{"n_layer": 14, "d_model": 512, "n_experts": 16, "experts_per_token": 4, "d_expert": 288, "d_shared_expert": 0, "activation": "swiglu", "moe_layers": [0, 1, 2, 3, 4, 5, 6, 7, 8, 9, 10, 11, 12, 13], "router_score": "sigmoid", "normalize_top_k": true, "routed_scale": 2.5, "balance_loss": 0.000427, "balance_bias": true, "router_cosine_scale": 14.0, "init_std_router": 0.0252, "lr_router": 0.000659, "n_head": 4, "n_kv_head": 2, "head_dim": 128, "vocab_size": 32000, "norm": "rmsnorm", "norm_place": "pre", "norm_eps": 1e-05, "positions": "rope", "rope_base": 500000.0, "rope_fraction": 0.25, "qk_norm": true, "attn_scale": 0.0884, "tie_embeddings": true, "parallel_block": false, "init": "normal", "init_std_qkv": 0.0223, "init_std_o": 0.00422, "init_std_up": 0.0223, "init_std_down": 0.00261, "optimizer": "adamw", "lr": 0.00111, "beta1": 0.95, "beta2": 0.98, "weight_decay": 0.45, "lr_head": 0.00571, "grad_clip": 1.0, "warmup_steps": 489, "schedule": "wsd", "decay_fraction": 0.569, "decay_shape": "linear", "final_lr_fraction": 0.05, "batch_tokens": 131072, "seq_len": 1024, "doc_mask": true, "train_tokens": 541900000, "steps": 4135, "dataset": "wikipedia_en"}
Below are experts of layer 8 (counted from 0) of a mixture-of-experts language model. Rows are named router (the router's row for the expert) and show model dimensions 256-383. Each number is 500 + 40 x the weight over its row's rms, rounded and kept within 0 to 999. Numbers have three digits each.
Before each expert's rows: a language model's description of what the expert responds to; "gets" lists some tokens that make up at least twice as much of what it gets as of all text. This comes from a sample of Wikipedia text that the model never trained on. Tokens count by the router's weight.

# expert 2
Description: Pipes, colons, parentheses, periods and numbers inside tables, infobox lists and citations, such as pp., 1998, 20th, Fe³⁺.
gets: " |", ")", " 1", " /", " 2", "\""
router:533514512461510493524558494521520530491499483479462499515446474486477481507520500447451490536422494457478478494489518478517464544560463507560525492514561542526468469520486496444419532464535490518480554494529500524543576531532530511514524525522535430441566478521437463480471498530588525495459448513459559530507461477529506464486533523520541444527442500504521508431565553519432405479521

# expert 15
Description: Content nouns and final pieces completing a term or name, often sport or media: film, band, club, Arena, Murray, missile, dermat-itis.
gets: " the", " was", " is", " to", " were", " are"
router:518455473489561505507516442518552538534496496571538501605473511497492529559519590536570506487476488475476506451490553497496482522490507506512530517485490496575441499501391506479440473478496486504444510495511523568485545528459545510467439519467513479463600460561488454577438442455533460509539432477462527506492498478531505509486598511553550470502467547499539455492512464476524498538483

# expert 10
Description: Articles and modifiers before a noun, such as the, this, a, former, American, National, plus colons after infobox field names.
gets: " the", " a", " The", ":", " \"", "The"
router:493503476520530469494525451482536483500500472507503492538514445488500505504448535482514529464462534468529449546475549557508459469480528501556569480516433520527498442455432540499468520485523510509434482493468488542586521528501486486497597493472509456495567498539450499577427487518541484516510443511458521557484471483582516457425595503539589512482515456520511460466505574455562410472571

# expert 14
Description: Quantity words and numbers, such as some, most, several, three, late, plus hyphens and table figures in statistics rows.
gets: " in", "-", " of", " ", " 3", " 2"
router:516468489515503530505446440513493507466505481538495433456504512527485457412471551494534532472494500498470505498484542522534422549494486495504481507485498469480463460480522491544472532426523451551499515477437514501580540509528517492584518492423584480498483423502500475512408499524540491484464487463399511505536473461505509524453564536538527491501526496509532504486537606423530476520461

# expert 8
Description: Sentence-ending periods, prepositions like in, of, on, and opening parentheses or numbers within lists and tables, as in "(loan)".
gets: " in", ".", " (", "|", "===", " on"
router:512505527537517521493523465572553469525503460554463399509512522543484534577476553521530488474419459470441505510499561495565447534495439485509442475481485477533461476529481459460483510483487489518391561528436482576519558511471519495500553504415538497490541451545512509522394492506596533501486541551470500507519465463472510489454482536514518494489459506526517546471578567435472467510505

# expert 1
Description: Table pipes, commas, periods, line breaks, semicolons and closing brackets ending cells, list items or clauses, e.g. "),", ".", "|".
gets: " |", ",", ".", "\n", ";", ")"
router:548512510449506505532517453522507448480499479554504471509550499517555524459465569506479502491399491441497465502478515466523482551465527538482501412485446478484458482493468443470487472570466470452465508492438532502474490509529564482455521422450473474529564508525504500562412454516515519513474475484513543532524426483563567519459517496581582435522478528491583475471571582421508419495539

# expert 11
Description: Conjunctions, articles and auxiliaries mid-sentence in running prose: and, a, the, has, was, is, been, also, they.
gets: " and", " the", " to", " a", " was", " is"
router:510505546476549538531537415508530479523493426491563528518489548488494560527509528514546483523610495507491449532495493502506547544501486517507514460421515499517511480454422476526454460522428410544461450482478518536555514489534534481519506524509565515471560465513510492546426504510444498493510466430435558581536449490523501476486550501536500464543412492545584517516471580513467454515489

# expert 5
Description: Line breaks and words starting a clause or sentence: conjunctions like when, until, while, before, and determiners right after them.
gets: "\n", " the", ".", "==", " that", "|"
router:501502492482460501499479478539487436483502414480472477538445537531503482548545514480549513524479465525470422509491509509489454442511482504500544532496510440486467498504422477511492511520487447505408498464451510547573476529543550460539524522454495487466487485549522468567373440464544519541494524515484528549532463481485501475453531470497545479489451488542543440508492559471455504477530

# expert 9
Description: Prepositions after verbs (of, in, on, into, against) and past-tense endings like -ed on word pieces: Connect-ed, released, used.
gets: " of", " in", " to", " on", "ed", " "
router:472482514514551569491536495528570474528501501486507478546497481517472484509460484516507493476505466531514469563474515495504500499466490479513497501534473490561487463475487484497459501421472454526521509523466483534592536498514512540487482528532524536463531471528553565492440494541495497475527429492431560514528437472459529467460556508519521455565475532569556528519537532529438460529487